config = dict(
    n_layer=20,
    d_model=224,
    n_experts=6,
    experts_per_token=1,
    d_expert=192,
    d_shared_expert=192,
    activation='squared_relu',
    moe_layers=[0, 1, 2, 3, 4, 5, 6, 7, 8, 9, 10, 11, 12, 13, 14, 15, 16, 17, 18, 19],
    router_score='softmax',
    normalize_top_k=False,
    routed_scale=2.45,
    balance_loss=0.0149,
    balance_bias=False,
    init_std_router=0.00997,
    lr_router=0.000462,
    n_head=4,
    n_kv_head=4,
    head_dim=64,
    vocab_size=23917,
    norm='layernorm',
    norm_place='pre',
    norm_eps=1e-05,
    positions='rope',
    rope_base=32200.0,
    rope_fraction=0.5,
    qk_norm=False,
    attn_scale=0.125,
    tie_embeddings=False,
    parallel_block=False,
    init='normal',
    init_std_qkv=0.0239,
    init_std_o=0.0223,
    init_std_up=0.0239,
    init_std_down=0.0,
    optimizer='soap_variant',
    lr=0.00164,
    lr_mult_up=1.22,
    beta1=0.95,
    beta2=0.95,
    lr_head=0.00392,
    grad_clip=1.0,
    warmup_steps=200,
    schedule='cos',
    final_lr_fraction=0.03,
    batch_tokens=[16384, 32768, 65536],
    seq_len=1024,
    doc_mask=True,
    z_loss=0.0001,
    train_tokens=248800000,
    steps=7301,
    dataset='wikipedia_en',
)
Below are experts of layer 14 (counted from 0) of a mixture-of-experts language model. Rows are named router (the router's row for the expert), up (a neuron's input weights, with its number) and show model dimensions 0-223. Each number is 128 + 32 x the weight over its row's rms, rounded and kept within 0 to 255.
Before each expert's rows: "mostly gets" lists some tokens that are sent to it at least half of the time. This comes from a sample of Wikipedia text that the model never trained on.

# expert 3
mostly gets: " (born", "°N", " Website:", " born", " The", " Authority:"
router [125 132 125 232 143 128  50 151 169 159 127  87 102 102 144 205 184  82 111 122 150 140  78 175  44 136 105 145 145 108 141 125 155 136 135 173 106 179 148 107 164 153  72 132 103 131 148 102 155 114 132 100 141 118 151 136 129  52 167  99  91 180  97 120  96 183 100 161 164 160 111 118  98  77 120 119 103 152  91 134 125 108  76 112  53 117 135 140 117 144  87 117 173 137 134 108  80  87 151  97 139 120 125 115 181 117 152 139 134 192 126  85 162 123 108  70 120 134  76 151 146 143 109 142 108 119 110 141 139 123  68 101  81  82 151  74 135 190 117 140 116 163 125  99 158  98 155 119 142 154 121 182 121  93  80 114  84 121 148 133 152 144 108 106 117 157 164  80 184 121 150 128 162  98 161  86  98 138 156  99 154 118 125 155  77 120 124 200 166 195 156 157 172  79  91 109 108 170 122 120 167 105 173 125 147 146 136 112 171 127 106 139 101 113 154 219 144 161 105  98 110 113 137 161]
up0 [169 143 115 176 116 158 179 146  89 109 145 154  93  94 140  97  89 111 151 157 145 132 101 185  96 135  80 107 125 149 105 133 159 123  89  78 195 156  98 119 146  93  92  86 113 125  83 108  97 102 186 114 185 174 114  81 127 102 140 111 154 122  97 124 147 132 170 129  96 116 144  98  85 141 136 108 139 122  96 129 117 132  84 123 222 151  72  83 111 107  98 180 131 108 185 156 120 122 109 254 149 135 137 126 148 125 161  90 129 115 104 181 148 152 117 154 162 143 135 143 110 108 132  88 127  74 153 124 107 121  98 178 101  78 161 143  96  95  91 124 100 135 135  76 127 113 129 235 128 137 135 162  23 156 111  73 115 161 121 115  80  78 107 104 145 167 175 127 153  98 119 133 165  97 128 152 164 143  85 125 159 152 171 180 162 122 146 140 183 199 112 168 164 143 150 136 145 152 161 184 113 108 130 105 126 104 108  66 154 161 124 155 121 139 151 149  78 142 149 129 131 113 135  99]
up1 [138 119 126 174 212 127  89 114 116 158 111 128 101 138 131  74  90 130 117 153 127  84 139  80  69 146 189 133 162 104  94 179 152 145 119 175 119 131  94 109  55 126 122 147  94 134 139 172 133 113 110 106 173 186 123  88  66 124 189 107 161 150  74  98 118 181 114 102 189 156 171 172 113 123 113  86 125 147 140 128  82 162 156  98  69 168 172 113 126 185 105  88 185 127 149 169 103 129 136  88 116 146 210 149 123 128 173 117  99 110 136 150 201 164 106 141 122 153 119 162 111 124 113 125 162 117  89 121 108 162 151 174 135  52 118 162  95 181 137 231 116 105 111 137 108 107 167 100 122 139  74 147 128 109 101  87  95 153 187  90 117 157 145 161 107 140 128 131 156  87 108 164 149 120 166 150 147 161  77 120 149 120 126 113 101  93 120 132 173 133 105 135 104  78 109 160 190  89 127  91 153 177 140  94 154 140 143 113 116 102 118 125 125  95 122 156  86  94 153  57 145 107 189 120]
up2 [100 124 143 148 108 126  60 167  84 199 137 153  80 159 101 152 117 135 123  49 123  94 126 111 120 163 115 161 127 138 175 120  75 146 137 155 101 123 147 112 141 100 195 164 139 113 105 147 115 136  94 130 130 191 108 111 142 105 125 144 131 174  91 172 144 107 114 160  56  94 177  94 140 126 123 115  63 166 156  52 181 148 158  74  53 107 107 202 126 167 165  88 163 170  91 106 158 105 132 103 123 109 106 193 132 131 128  63 103 103 118  94 210 102 132 111 189 142 148 120 144  96 111 179 110 126 108 135  85 138 139 125 132 138  97 109 103 201  89  75 120 172 191 147 128 134 151 116 158 107 134 115 116 110 152 118 138 179 138 120 135 175  66 149 104 172 122 103 111 152 197 130 124 110 162 153 138 112 147 116 134 164 166 114 140 176 145 105 140 196 129 158 130 164 114 140 170 127 111 137  64 152  88 120 118 112 110 121 126 117  61 164  91 132 162 164  94  90 142  87 152 181 133  92]
up3 [108 120 134 143 114 122 144 165 144 171  82 185 130  64 149 146 138 126 113 100 110 132 192  99 151 108 134 138 100 182 105 153 139  98 131 150  92  45 103 100  74 152 147 132 165  59  44 122 158  85 161 136 166 183 170  99 197 158  99  56 191 168 119 122 143 178 126 182 111 142 123  82 135 126 146 133  78 132 133 124 136 154 136 100 101 152 105  94 112 134 135 106 140 121  96 194  61 128 148 105 178 116  78 118  97  94 119  88 113 100 189 113 137 109 196 180  96 107 166 143 124 138 141 109 164 148  96 156 133 156  64 158  92 174 141 127 126 119 106 137  79 139  63 128 136 108 123 132 133 146 115 114 127 143  58 129  99 123 171 132  97 133 111 180  81 113 149  97 113 142 137 126 112 153 149  86 143 145 183 107 203 132 153 174 128 114 108 156 130  62 159 163 114 143 107 150 129 119 133 145  67 134 119 156 161 143  77  67  79 118 142  72 105 158 136 156 133  96 183 146  90 148 176 152]
up4 [ 85 145  25 145 131 167  92 154 134 143 106 135 162 138 123 119 125 147 205  81 127 127  96 105 150 131 154 153 140 158  57 101 149  96 177 117 143 200  90 164 129 148 129 186  92 117 150 128 137 105 190 115 126 102 102 176 154  97 151  89  91 116 122  86 101 113 154 147 118 180 109 142 114 134 108 155  85 159 135 109  95  96 174 159  77 121 165 123 112  84  65 158 129 203 130 155  59 163 161 142 103 147 126 170 116 122 101 142 162  59 188 199 110 142 139 109 136 134 143  80 131 181 143 158 105 116  64 156 100 192 152 137 124 163 150 167  91 172  86 106 140 161 128 144 145 124 171  96  94 152 148  68 160 148 118  94 121 130 122  97 131 108 115 122 101 173 161  87 112 116  98 155 100 124 177 134 124 133 145 103 119 175 110 150 140 132  73 138  91 148 149 128 136 131 119 139  84  97 144  95 122 155 156  98 162 149 111 114 201  90 158 169  66 108 100  79 156 130 157 109 102 138 135  33]
up5 [125  86 139 149 153  96 158 120  78 151 148 126 126 142 131 137 162 152  96 117 142 187 105 137  43 171  57 133 150 112 159 122 173 151  81 165  96 109  80 134 114  71 173 115 177 125 111 147 142 116  65 173 126 167  73  62  86 193  97  83 157  75 108  85 138  92 116 148 167 128 110  95 100 115  74 124  98 144 140 131 215  94  89 128 179 159  89 133 182 137  82 123  86  80 150 132 139 152 109  84 197 111 127 140 154 112  96 109 159 152 194 136 108 141 151 137 158 134  77 120 110 146 116 125 173 146 159  97 131 122 130 173 134 148 182 123 131 148 110 146  99 161  99 172 151 139 122 121 141 157 153 124 104 157  90 104  94 141  84 109 142 153 130 157 100 102 166 132 180 137  79 182 108 142 137 158 184 175 211 104 160 124 153  57 146 121 114 157 168 123 138  76 104 136 114  86 148 122  99 144 126 131 131  81 145  84  94 169 135  99 130 204 124 129 109 124  97 128  73 121 130 101 178  88]
up6 [108 100 122 135 174 102 127 119 156 152 122 153 155  64 183 172 127 136 140 190 168 131 160 108 123 133 156 106  77 112 117 120 153 121 141 122 148 131 121 137 133 181 156  96 104 141 152 122  95 166 125 176 117 127   3 188 122 160 164 124 214 114 119 136 130 152 110 154 135 131 176 104 121 117  92 147 153 123 135 180 200 126  99  54 149  84  89 118 143 137 162 139 139  93  84 128 145  86 158 103 113  43 135 150 179 134  79 140 114 131 143  78  94 141  95 137 140 121 130 196 141 100 159 162 140 182 133  81 161 118 130 200 108 158  94 134 126 167 147 118 155 124 117 139 121 124 114  91 140 119 125 130  88  95 121 119 139 112 159  87 150 133 146  88 128 134 120 140 185 124 129 223 105 106 177 193 173  84 122 132 115 151  93  98 130 127  98  62  93  60 100 109 129 173  73  84 124  90 102 163 105 132  79 101  83  47 126 129  72  83 116 133 117 164 167 122 126 163 125 101 111 125 117 117]
up7 [155 127 143 112  95  88 104 101 147 112 202 136 118  93 175 135  91 170 145 164 103 140 151  96 115 113 151  89  94 152 166 184 155 147 102 111 153 148 117 144 140 109 158 198 107 110  87  62 171 121  83 121 157 121 134 163 150 119  92 109 106 143 198 134 118 172  80 142 108 119 152 202 138 176  99 115  94 188 118 109  96 164 111  56 103 114 159 148 134 159 115 114 140 158 130 148 132  92 189 174 106  99 184 127  87 149 112 162 138 152  95  54 163  96 111  94 135  92 104 110 175 152 105 117 123  89 179  96 144  63 124 132 103 118 128  73  72 188 127 122 136  95 157 163  94 125 107 126 172 120  59 138 134 106 152  67 120 179 184 132 111 149 114 134 175 171 144 150 150  98 124  94 119  98 172 181 117 113 147  85 130 133 125 155 155 147 146 118 205 172 119 154 177 147 154  85 112 119 139 193 140 120 115 114  88 120 107 131 200 187 107 145 107 126 141 139 110 118 170  65 103  74 119 167]
up8 [184 100 140 105  86 118 143 129 125 115 172 101  85 116 165 146 144  88 157 152  91 105 165 112 103 154 160 139 111 137 190 171 162 141  75 104 159 123 122 165 130 120  82  82 152  93  78  90 144 117  86 165 136 125 152 126  73 171 139 126 136 150 121 179 143 151 131 150 100 123 156  97  94 157 135 135 127 165 153 174 141 101  75 112 119  90 123 140 117 110 112 120  54 111  70  97  74  65 135 188 119 113 162 151 105  96 154 113 127  90 110  89 211  87 187  55 155 168 146 130 142 179 124 138 144 120 122 176 127 112 114 156  87 124 150 124 121 126  96 181 160 108 173 109 139 107 136 115 112 154  95 127 105 155 151 160 109  87 150 107 130  92 104 120 165 159  96 104 147 141 152  82 164  83 153 129 168 129  77  96 111 160 128  96 126 110 155 111 141 133  61 225 186  60 233 110 102 190 158 143 137 176 132 175 118 134 153 104 160 128 131  60 135 156 128 151 104  77 135  67 143 119 116 142]

# expert 4
mostly gets: " Lemmon", " SP", " III", " Navy", " J.", "shire"
router [170 141 117 115 132 156 100 156  78 117 174 135 129 144 144 150  98 112  98 156 106 210  98 135 165 154 102  98 174 115  91 107 161 169  96 130 238 100 110 182 153  82 102  95 118 126 143 139 164  93 122 140 127  87  68 177 100 113 108 116  91 154 107 144 111 117 123 130 144 111 115 123 143 134 107 157 187 121 146 141 139 140 134 187  70 219 178 115 131  74 104  95 153 190 125 176 134  99  73 146 141 122 105 155 133 103 114 158 138 153 131 121  97 157 142 116 176 172  85  93 147  92 168  99 124 161  55 143  74 159 158  74 140  94 113 119 138 176 114  87 125 169 140 139  69 145 161 147 136 155 123  60  76 127 110 159 122 101 151 120  99 115  89 119 127 145 159 151  85 175  94 119 112 131 141 180  93 153 108 136 124 148 101 103  99 127 143 157  89 144 119  96 175  74 140 158 100 124 128 105 189 169 209 116 146 178 190  83 163 105 189  96 105 140 107  97 144 126  78 104 107 152 144 166]
up0 [105 128  96 162  64  99 121 158 133 188 115  90 117 121 108 106 101 142 165  66 116 156 162 134 110 163 157 130 120 171 171 131 155 139 103 148 107 171 105  72  86 127 119 124 121  98 115  93 137 144 134 105 130 139 147 101 109 173 112 104 111 123 111 148 201 112 133 166 184 114 145 133  28 128 182 161 172  67 148 105 161 143 123 108 116  98 159 116  93 158 146 109  89  94 158 105 132 129 186  68 118 152  98 175  81 171  46 118 109 101 138 124 153 175  95 136 108 139 178 135 145 118 150  95 189 137 176 129 130  82  88 185 139 102 131 110 107 153  88 188 146 149  93 187 148 101 161 138  90 158  92  70 106 107 172 121 114 169 160 208 129 146 111 168  74 149 146  92 136 120 116 191 171  80 173 112 178 133 105  62 101 134 134 136 163 126 140  94 125 169 131  97 129 154  70 108 128 157 112 137 117 154 160 113 120 111 109 160 169 152 109 155 142 166 152 180  69 100 146  78 168 133  84  98]
up1 [108 142 175 144  99 204 156 174 125 133  76 119 147  92 130 114 115  71  99 141 107 143 188 127 124 167 160 205 190 120 127 145  94 155 162  80  98 160  95 139 114  69 158 143 117 127 129 126 107 148 107 183  56 161 110 115  99 120 146  99 153 126 126 159 129 218 112 151 106  66 160 173 110 162 130 148  64 116 173 158 185 116 105  84 110 156  95  59  58 166 181  94 133 144 111  93 134 176 118 121 129 137 115 100 134 144 132 138 106 155 190 148 129 173 158 149  86 143 144 119 128 115 166 146 125 115  61  93 140 141 113 127 160  72 110  89 133 153 116  73 139  94 129 104 143 149 118 110 152 140 119 116 106  88 157 230  78 158 169 134  69 116 143 134 139 101 107  95 121 104 138 124 143 156 146 174  98 112 139 136 106 125  83 115  73 188 132  75  75 111 108 108 112 153 108 148 151 105 102  63 154 170 121 117  92 150 138 127  97 172  79 160 102 152 162  54 133 138 130 137 126  87 156 125]
up2 [183  76 103 124 110 107 130 115 111  79  59 112 123  78 114 139 145 135 137 148 142 124 150 147  86 179 105 152  88 128 117 118  93  81 153 129 182  88  96 110 142 127 158  78 181 104 124  64  97 151  97 183 118 147 125 171 132 128 130 157 122  91  90 121 124  90 127  95 126  95  77 154 112 184 140 195 136 153 118 128 160 105 162 102 200 151  58  84 120 144 108 104 131 161  99 174 116 142 151 162 204 129 111 180 156 117  88  75  75 128 134  52 157 164 129 150 169 170 129 173  97 100 158  82 119 192 152 141 119 123 171 153  63 137  65  79 100 179 130  95 116 151 116  90 156 126 125 146 109 136 166  99  92  90 187 158 109 143 163 138  71 163 170  85 129 152 137 181 130  78 155 169 106 132 154 109 164  86 140 124 159 215 123 189 173 169  83 150 105 107 122 137 119 128 135 143  82 155 136 161 117 156 147 117 180 167 138  84 121 157 148 158 143 140 141 131 105 133 120 117 119 107 115 114]
up3 [ 96  76 166 161 112  75 113 176 114 175 153 155 123 149 119  89 157 132  46  90  96  98  55 106  83 179 104 142 103 131 164 107 173  91 141 140 115  70 153 129 101 111 142  84 139 119  62 100 106 115 134  90 177 121  93 119 118 164 105  91 146 109 131 135 212 179 125 153 156 114 135 104  92  79 152  62 167 163 133 158 120 123 127 122 108 122 119 142 141 139 122 174 102 133 111 128  96 118 154  97 141 145 150 107 130 142 166  98 159 108 165 104 138  80 134 147 151 119 141 137 149 168 107 101 140 156 121 164 170 163  82 111  82 101  67 133 110 137 154 186  69  85 107 143  94 152 128 166 151 101 143 135 119 127  96  71 166 105 154 183 112 158 147 185 119 165 114 126 154 116 150 232 109 141 112  71 129  90 195 134  66  82 188  64 138  64 154 128 144 127 118 130 145  99  96 150 111 143 129 152 140 124 117 131 119  79 133 164 156 132 201 158 106 122  74 126 152 140 174 149 144 127 188  67]
up4 [155 180 114 136 103 113 155 104 138 162 110 111 122 126 132 144  79 213  96  55  99 108 124  75 107 160 163 192 141 159 134 169 154  98 144 152 151 151 132  98 109 101 178 127 152 144  57 103 156 147 111  73 144  90  61 137 103 130 117  89 192  95 138  98 145  65 194  93 123  61 141 207  72 137 175 140 154 110 133 169 129 111 121  49 132 162 149 117  99  94 106 119 117 127 112 144  90  89  98 129  98 148 174 164 100 144 139  76 108 110 121 108 127 102 141 133 135 144 172 179 175 153 109  45 175  97 129 142 138  90 160 139 132 149 127  66 119 163 110 166  95 142 131 116 115 183 122 156 137 129  79 140 157 131  94 175 114 182 170 152 140 142  98 126 171 147 149 172 129  86 106 109 135 107 109 143 101 167 179 118 155 154  89 111 131  68 101 113 124 157  95 123 193 150 122 156 112 199  88 110 142 201 183 139 151  91 137 134  86  90 145 141  99 169 129 137 111 134 112 108 105 123  98 142]
up5 [146 139 144 123 107 139 119 163 146 113  93 121 109 140 142 177 129 178 159 116  80 142 109  83 163 129 162 159 148 150 141 153 131  84  99 124 139 191 103 135 121 111  60 140 102 164 141  98 110  97 152 106 102  84  72 163  93  91 154 127  66 108 107 154 123 156 149 152 113 142 141 142 125 214 158 112 139 170  85  83 120 142 114 104 116 146 102 105 165  97  94 102 151 155 184 150  83  85 144 127 121 161 122  83 156 154 107 135 111  52 123 108 106 132  93 152 160 113 165  97 117  92 132 163 129 124 112 164 172 111 159 171 169  71 123  39 123  89 164 100 138 158 192 172 157 153 115 162 154  88 130 157  54  42 112  77 136 127  84 160 105 163 144 197 125 153 132 133 134 176 107 173 144 112 104  94 153  59 200 159 153 129 135 107 167 127  59 111 162 176 124  77 157 116 109 196  95  89 119 158  92 116 162  87  82  78 154 135 137 105 122 131  97 161 128 109 130  85 116 113 141 143 171 103]
up6 [180 133 153 118  94  83 116 127 106 179 121 144 100 133 170 145  83  95 158 116 101 140  80 138 141 145 147 141  55  90 161 178  98 116 170 151 146 154 126 169 106 112  91  78 137  91 121 118 153  22 145 101  90 124  78  99 136 194  83 147 113 110  54  76 133 102 142 154 129 109 144 130 109  91 154  54  86 186 141 131  61 184 150  66 142 126 132 141  90 151 123 123  92 174  83 114  94 155 116 132  99 109  61 113 129  70 158 186 101 154 146 108 180 129 117 141 200 141 135 133 156  54 103 114 131 211 125 151 147 155 119 148 118 114 133  62 121 145 140 130  79 120 186 143 122 140 127 168 145 206 120  70 123 162 164 117 133 135 151 176 129 127  89 144 155 130 122  82 196 115 134 123 139  98 151 131 161 146 124 118 153 176 151 106  93 120  81 109 154 123  97 117 132 171 104 149 105 117 160 123 121 120 162  83 121 172 132 178 131 138  96  86 131 183 159 148 115 124 147 110 151  78 124 155]
up7 [160 164 128 125 189 133 148 143 105 129 139  85 120 143 129  85 134 163 110 138  95 158 118 151 127 100 133 101 113 147 128 153 123 117 129 108 109  71 143 178 108 118 139 140 122  97 129 150 139 112 161  86 103 168 136 170 127  84 106 113 125 147 146 118  28 152 111 158 177 119 110  85 122 124 139 124 174 116 182 157 188 130  64 151 158 145 112 118 124  92 160 165 141 139 117 171 117 145 104  92 139 148 133 247 186 135 149 120 157 110 126  95  77 130 122  99 179 106 127 113 122 119 117 183 189 146 107 143  81 129 139  91  80  67 148 152 134  99  63 147 169 182 151 185 136 213 191 176  93 137 104  78 132  94  73 132  86 136  93 121  85 176 139 138 119  96 134 114  75  83 115 113 105 105 169  92 140 135 169 128 133 132 132  40 109 132 136 181 151 152 142 127  83 103 126 190 125 102 101 156 140 170 108 149  90 180 109 122 128 156 100 153  62 114  51  66  89 149 150 125 112 106 150 131]
up8 [133 131  86 128 174 132 187 151 137  64 121 107 123 159 151 135 166 201 178 171  86 142 125 147 135 175  85 126 176 139 130 142 153  63  87 143 153 162 140 124 131 109 118 114 129 105 170 141 163  48 127 109 147 117  91 126 126 102 129 167  59 132 138 114  84  77  97 102 136 124 151 155 123 131 139 139  86 163 152 125 137 125 148 105  77 124 137 106 137  77 107 134 164 107 104 210 112  82 106 121 144 194 141 124 137 130 132 117  93 133 123 172 162 182  86 132 130 221 152 137  59  67 114 119 194 142 121  84  89 112 109 141 123 162  90 125 108 148  97 119 114 190  62 131 107 177 132 138 146 112 142  88 106 135 151 135 104 115 154 145 113 127 170 161 135 144 115 165 151  70 159 122 127 115 116 139 208 102 144 163  96 151 165  54  51 125 223 111 115 147  90 127  48 159  98 141 143 112 102 151 150 117 157 121 184 158 150  95 128 159 137  70 133 155 174 106 106 140 147 106 170 133 112 107]

# expert 0
mostly gets: " those", " same", " all", " other", " year", " many"
router [181 179 125 134 162 145 122 129 172 161  74 122  86  77  63 132 107 112 121 168  78 129 145 115 146 102 140  80  90 104 141 115 101 153  96 124  61 113  74  94 126 152 154 142 106 149 131 151  82 112 136 160 113 157 135  66  86 105 127 178 136 134 173 134 142 154 180  92 104 101 116 146 158 199 125  51 185 188  76  89 158 136 102 118 150  97 173  66 124 127  97 147 111  97 140 174  96 141 121  90 119 158 157 172 162  82 118 141  69 112 133 159 124 165  86 185 121 170 123 117 135 110 222 103 133 118 177  78  67  82 157  91 158 164 155 125 115 122 143 154  98 114 128 145 188  55  86 160 117 106 178  59 139 178 107  88  82 116  95 158 151  84 120 109 134 120 159 103 135 108 142 177 141 140 171 143 100 100 114  96 155 143 107 154 142 115 212  95 118 123 151  98 122 176 144 152 118 136 112 152 145 138 124 126 137 104 133 149 159  70 161 146 123 135 143 152 130 173 152 151 142 101 101  88]
up0 [ 51 137  62  76 110 149 140 105  69 162 175  28 160 153 141 130  69 173 140  85 139 165 127 112  78  89 137 101 119 185 156 158 151 149 156 118 137 105 138 115 102 136 142 129 135  92  91 152 166  82  92 125  90 131  87 133 135 142 121 177 109 132 103  79  78 118 155 134  91 110 215  82 142 114 156 114 117  99 127 173 145  92 120 177  66 177 143 106 119 210  93 108 143 170 107 137 144 132 103 154 143 168 102 178 148 108 115 152 118 150 118 179 146 133  96 142 162 158  77  58 138 149 138 150 172 111 147 157 108  84 146 142 111  84 185 162 118 181  79 137 129 133  93 132 160 149 143 107 121 164 130 105 108 134  59 150 113 124 120 194 129 143  81 108 112 142 108 142  76 144  65  77 160 122 124 163 135 160  92 178 116 127 104 163 179 142 120 121  67 163 124 161 143 126 111 134 128 146  66 146  88 136 192 140 145 151 155 111 104 110 118 134 111 160 191 127 128 171 144 138  69 110 115  99]
up1 [189  86 160 134 143 159 146 108  49 161 187 124 157 155 147  80 108 124 147  63 101 187 115 186 115 169 148 136  84 165  97 107 152 113 110  34 164 124 125 124  60 104 172 165 140  89  87 122  99  98 109 137  89 158 111 145 141 148 165 140 155 159 106 161  78 129 136  97  97 100 163  88 131 148 140  90 149 155  83 129 104 171 126 184 175 114  96 172  58 158 155 120 150 152 111  99 136 141 192 115 154 134 133 137 174 135  57  79 113 158 156 120 208 156  80  85  56 118 110  99  94 167 119 154 153 117 136 126 173 111 134 124  93 132  90 117 116 160 114 116 136 132  79 112  76 138 118 181 119 120 105 130 137 149 108 101 113 122 146  73 144 208 135 120 136 142 143 153 145 160 103 124 129 119 145 141 139  88 117 135 120 114  34 138 128 106 144 162 125 111 176  82  64 124 132 108 126 189 152  91 131 112 128 119 124 118 128 154 134 108 157 137 108 150  99 140 173 135 178 122 189  57  84  95]
up2 [173 103 124 148  92 171 154 144 124 155 112 150 147  64  73 169 132 120 131 108 116 129 140 146 130 109 153 188 123  97 126 136 136 137 183 121 160 106  47 112  63 155 154 198 155 131 161  82 129 109 185 134 145 176 131 109 111 138  68 143 119 107 153 104 168 162 105 102 122 102 135 126 127 147  86  70 113 131 175 170  56 204  71 112 104 109 127 120 104 182 176 130 150 158  86 110  86  97 135 142 114 125 133 129  92 157  75 136 120 141  98  81 123 154 146 111  81 199 107 121 203 113 122 110 142 152 143 105 135 146 125 128 124 148 188 104 135 136 115 133 125  43 144 164 124  92 144  91 154 139 143 151 140 119 112 160 138 180 168 180 124  88 123 124 149 126 116 191  84 100 127 175 140 120 142 153 137 104  83 187 137  95 132 149  55  96  94 101 111 103 131 135 130 145 125 179 102 140 108 142 160  89  83  95 155  79  72 137  58 141 105 138 227 130 127 135  90 191 107 102 148 161 174 106]
up3 [122 138 107 131 134  36 148 168 131 127  93  45 102 146 137 111 159 148 131 157  92 100 193 116 176 130 147 122  81 114 122 164 129  99 104 134 126 124 131 148 105 115 192  68 132 124 188 157 142 117 113 148 135  83 134 101  82 160 105  52 128  69 102  83 120 129 144 152 114 141 140 156 136 180  92 134 130  95 100 126 104 106 139 158 204 134 100 102 139  73 105 160 138 151 208  90 121 146 180 131  88 137 135 155 165  56 126 121  90 110 160 178 142 147 162 162 137  95 163 110 202 154 134  97 140 121 127 150 122  74 126 144 109 122 152 130 110  76 132 127 148 147 130 116 153 109 129 214 127 150 124  98 133 152 135  94 124 203 129 193  88 135  99 164  76 118 172 124 169  78 147 160 103 135 146 102 154 189 132 115 126 107 163 189 124 104 166 118 123  67  95 138  92 116 126 117 123 110 129 136  93 218 179 134 120 111  86 136 114 164 197 112  84 156  89  90 123 182 143 112  76 144  97 148]
up4 [108 126 143 157 103 115 167 136 131  76 157 124 108 137 161  98  68 104 153 163  77 141 127 129 150 159  46 177 120  96 125 134 142 130 131 138  82 158 171 121 118  88 189 161 126 135  78 120 123 155 163 113 103 108 106 135 128 139 121 140 104  67 131  70 126 146 146 134  96 104 114 177 110 146 118 116 146 121 155 151 164 208  89 104 116 189  72 114 147 105 173 123 197 200 147 152 138 107 143 125  93 174 133 175 185 137 109 129  62 146 195 122 108 136  60 157 123 184 135 135 141 136 132  69 133 124 150 117 102 105 107 122 160 120 127 106  85 124 118 107 101  83  87 133 168 136 156 135 147  78 162  87 119 134 211 162 103 177 113 101 108 174 142 130  98 156 131 151 174 160 120 121 121 114 132 164  78  68 168 114  94 162 148 180 133 141 112 177 122 146 105  92  84 160  87 183  69 181 105 180 168 107 164 114 135  98 163  51 156 100 121 183  77 162 127 123 125 115  79 132  98 123  81 116]
up5 [148  58  92 122  86 111 122 154 133 138  85  77  96 195 152 113 146  97 200 117 106 167 112 165 139  82 177 121 126 146  99 162 157 151 145 162 135 146 104  76 114 107 141 121 173 114 156 104  92 141 134 136 115 118 130 124 131 159 139 102 126 141 174  60 121 161 136 156 126 155 148 189 148 160 138  95 179  58 149 155 128 100  97 158 165 129 117  97 111  45 170 108 145  98 146 133 124 105 114 112 113 127 131 156  69 166 102 164 177 103 159 163 132 195 109 183 163 111 149 171 129 149 184  99 147 157 163  59  80 103 148 119 146  90 127 151 139  81  72 102 144 171 156 112 132 126 136 157 155 109 109  61 173  73 104 160 134 171 102 164  98  84 129 139 133  90  89  88 120 139 129 173 150 100 184  45 144 129 150  77 138 136 118 136 112 160 195  83  99 140  87 137 106 179 141 150 102 106  66  90 152 154 132 110  96 103  97 195  93 146 150 185 122  97 101  99 129 144 138 125 110 102  83 162]
up6 [163 129 107 126 152 165 112 148 113 151 123 170 172 144  95 116 116 145 125 163 136 115 124 113 166 134 108 107 114  97 155 153 124  92 115 125  86 120 130 150 108 164 115 150 132 137  79 171  79  63 193 104 140 154 170 129 149 116 152 101  36  92 122 119 164 111 131 160  82 127 209 146  94 138  96 113 143  88 119  65 194 135 138 121 162 102 161  71  97 152 150 122 120 103 114 128 114  84 156  63 133 186 192 125 160 158  66 147  77 151  83  92 103 173 116 153 108 139 149 155 135 172 131  82 118 120  98 127 165 153 129 102 154 107  72 193  94 105  82 129 149 167 122 142 128 110 150 192 126 116 121 152 158 133 127 200 156  93 155  88 138 177 150 109 139 186 166  93  85 132 183  97 128  96 104 139 127 155 108 170 117 100 104 121 142 108 145 117 146 179 138 140 161 164 104 196 203 149 121 115  77  82  82  77 135 173 171  67 167 101 127 135 164 130  95  90 133  88  96 141 103 131 111  56]
up7 [ 73 146  98  96  82 122 132 161 120 158 184  80  66 136 160  84 133 139  84  78  48  99 113 153 164 204 127 159 174 131 119 145 104 134  99 116 184 165 176  62 125 127 124 156  81 116 147 100 152 134  88  91 149 113  85 188 150 119 130 143  81  90 117 115 172 142 138 155 120 111 122 182 111 116 112  83 143 106 110  99 139 156 143  50 129  88 107 118 120 150 130 107 193 140 152 173 126 143 157 166  98 115 105 186 195  95 177  80 118  99 138 118 137 113 141  71 143 179  84 124 165 127 140 142 122 195 127 161 138 117 164 160 110  64  95 139 127 166 133 105 133 128 129 163  87 187 143 110 134 133 146  86  85 134 158 110 150 169 101 138 101  81 135 144 122 172 138 169 213 123 169 166  98 123 114 107 177 124 159 149  67 133  77 118  91 139 161 100 128 111 112 119  58 112 147 146 155 169 148 142 109 160 144 108 104 115 103 114 185 152 142 170 106 125 127 105 107 152 133 124 154 172  85  47]
up8 [142 128 168 109 154 161 158  79  53 167 154  95 101 120  65  87 136 115 146 124 160  60  68 130 162 125  85 138  97 105 145 146 120 150 131 156  81  97 169  98 139 153 132 103 111  86  72 183 133 178 135 101 160  76 122 170 107 169 164 132  81 139 114 141 164 149 106 137 162 124 124  64  91 108 160 130 152  66 143  91 138 142 172 136  42 129 123  76  94 149 111  72 172 232 162 179 103 125 155 135  89  78 150 169 143 128  77 136 157  71 159 169 161 147 118 180 106 148 100 169 137 139 145 102 161 145 138 124 128 178 117 167  86 163 131 163  85 124 137 145 181  95 195 105 126 137 119  66  98 161 110  64  90 157 172 130  76 163 186 115 132 140 141 130 146 120 108 157 120 132 178 137 148 115 135 120 105 114 122  98 104 142 139 142 174 114  72 177 162 123 170 140  66 101 106 101 149 161  94 149 144 141 129 125 161 127  98 186 105 170 134  91 153 128 141 114 111 129 108 113 123  95 113 139]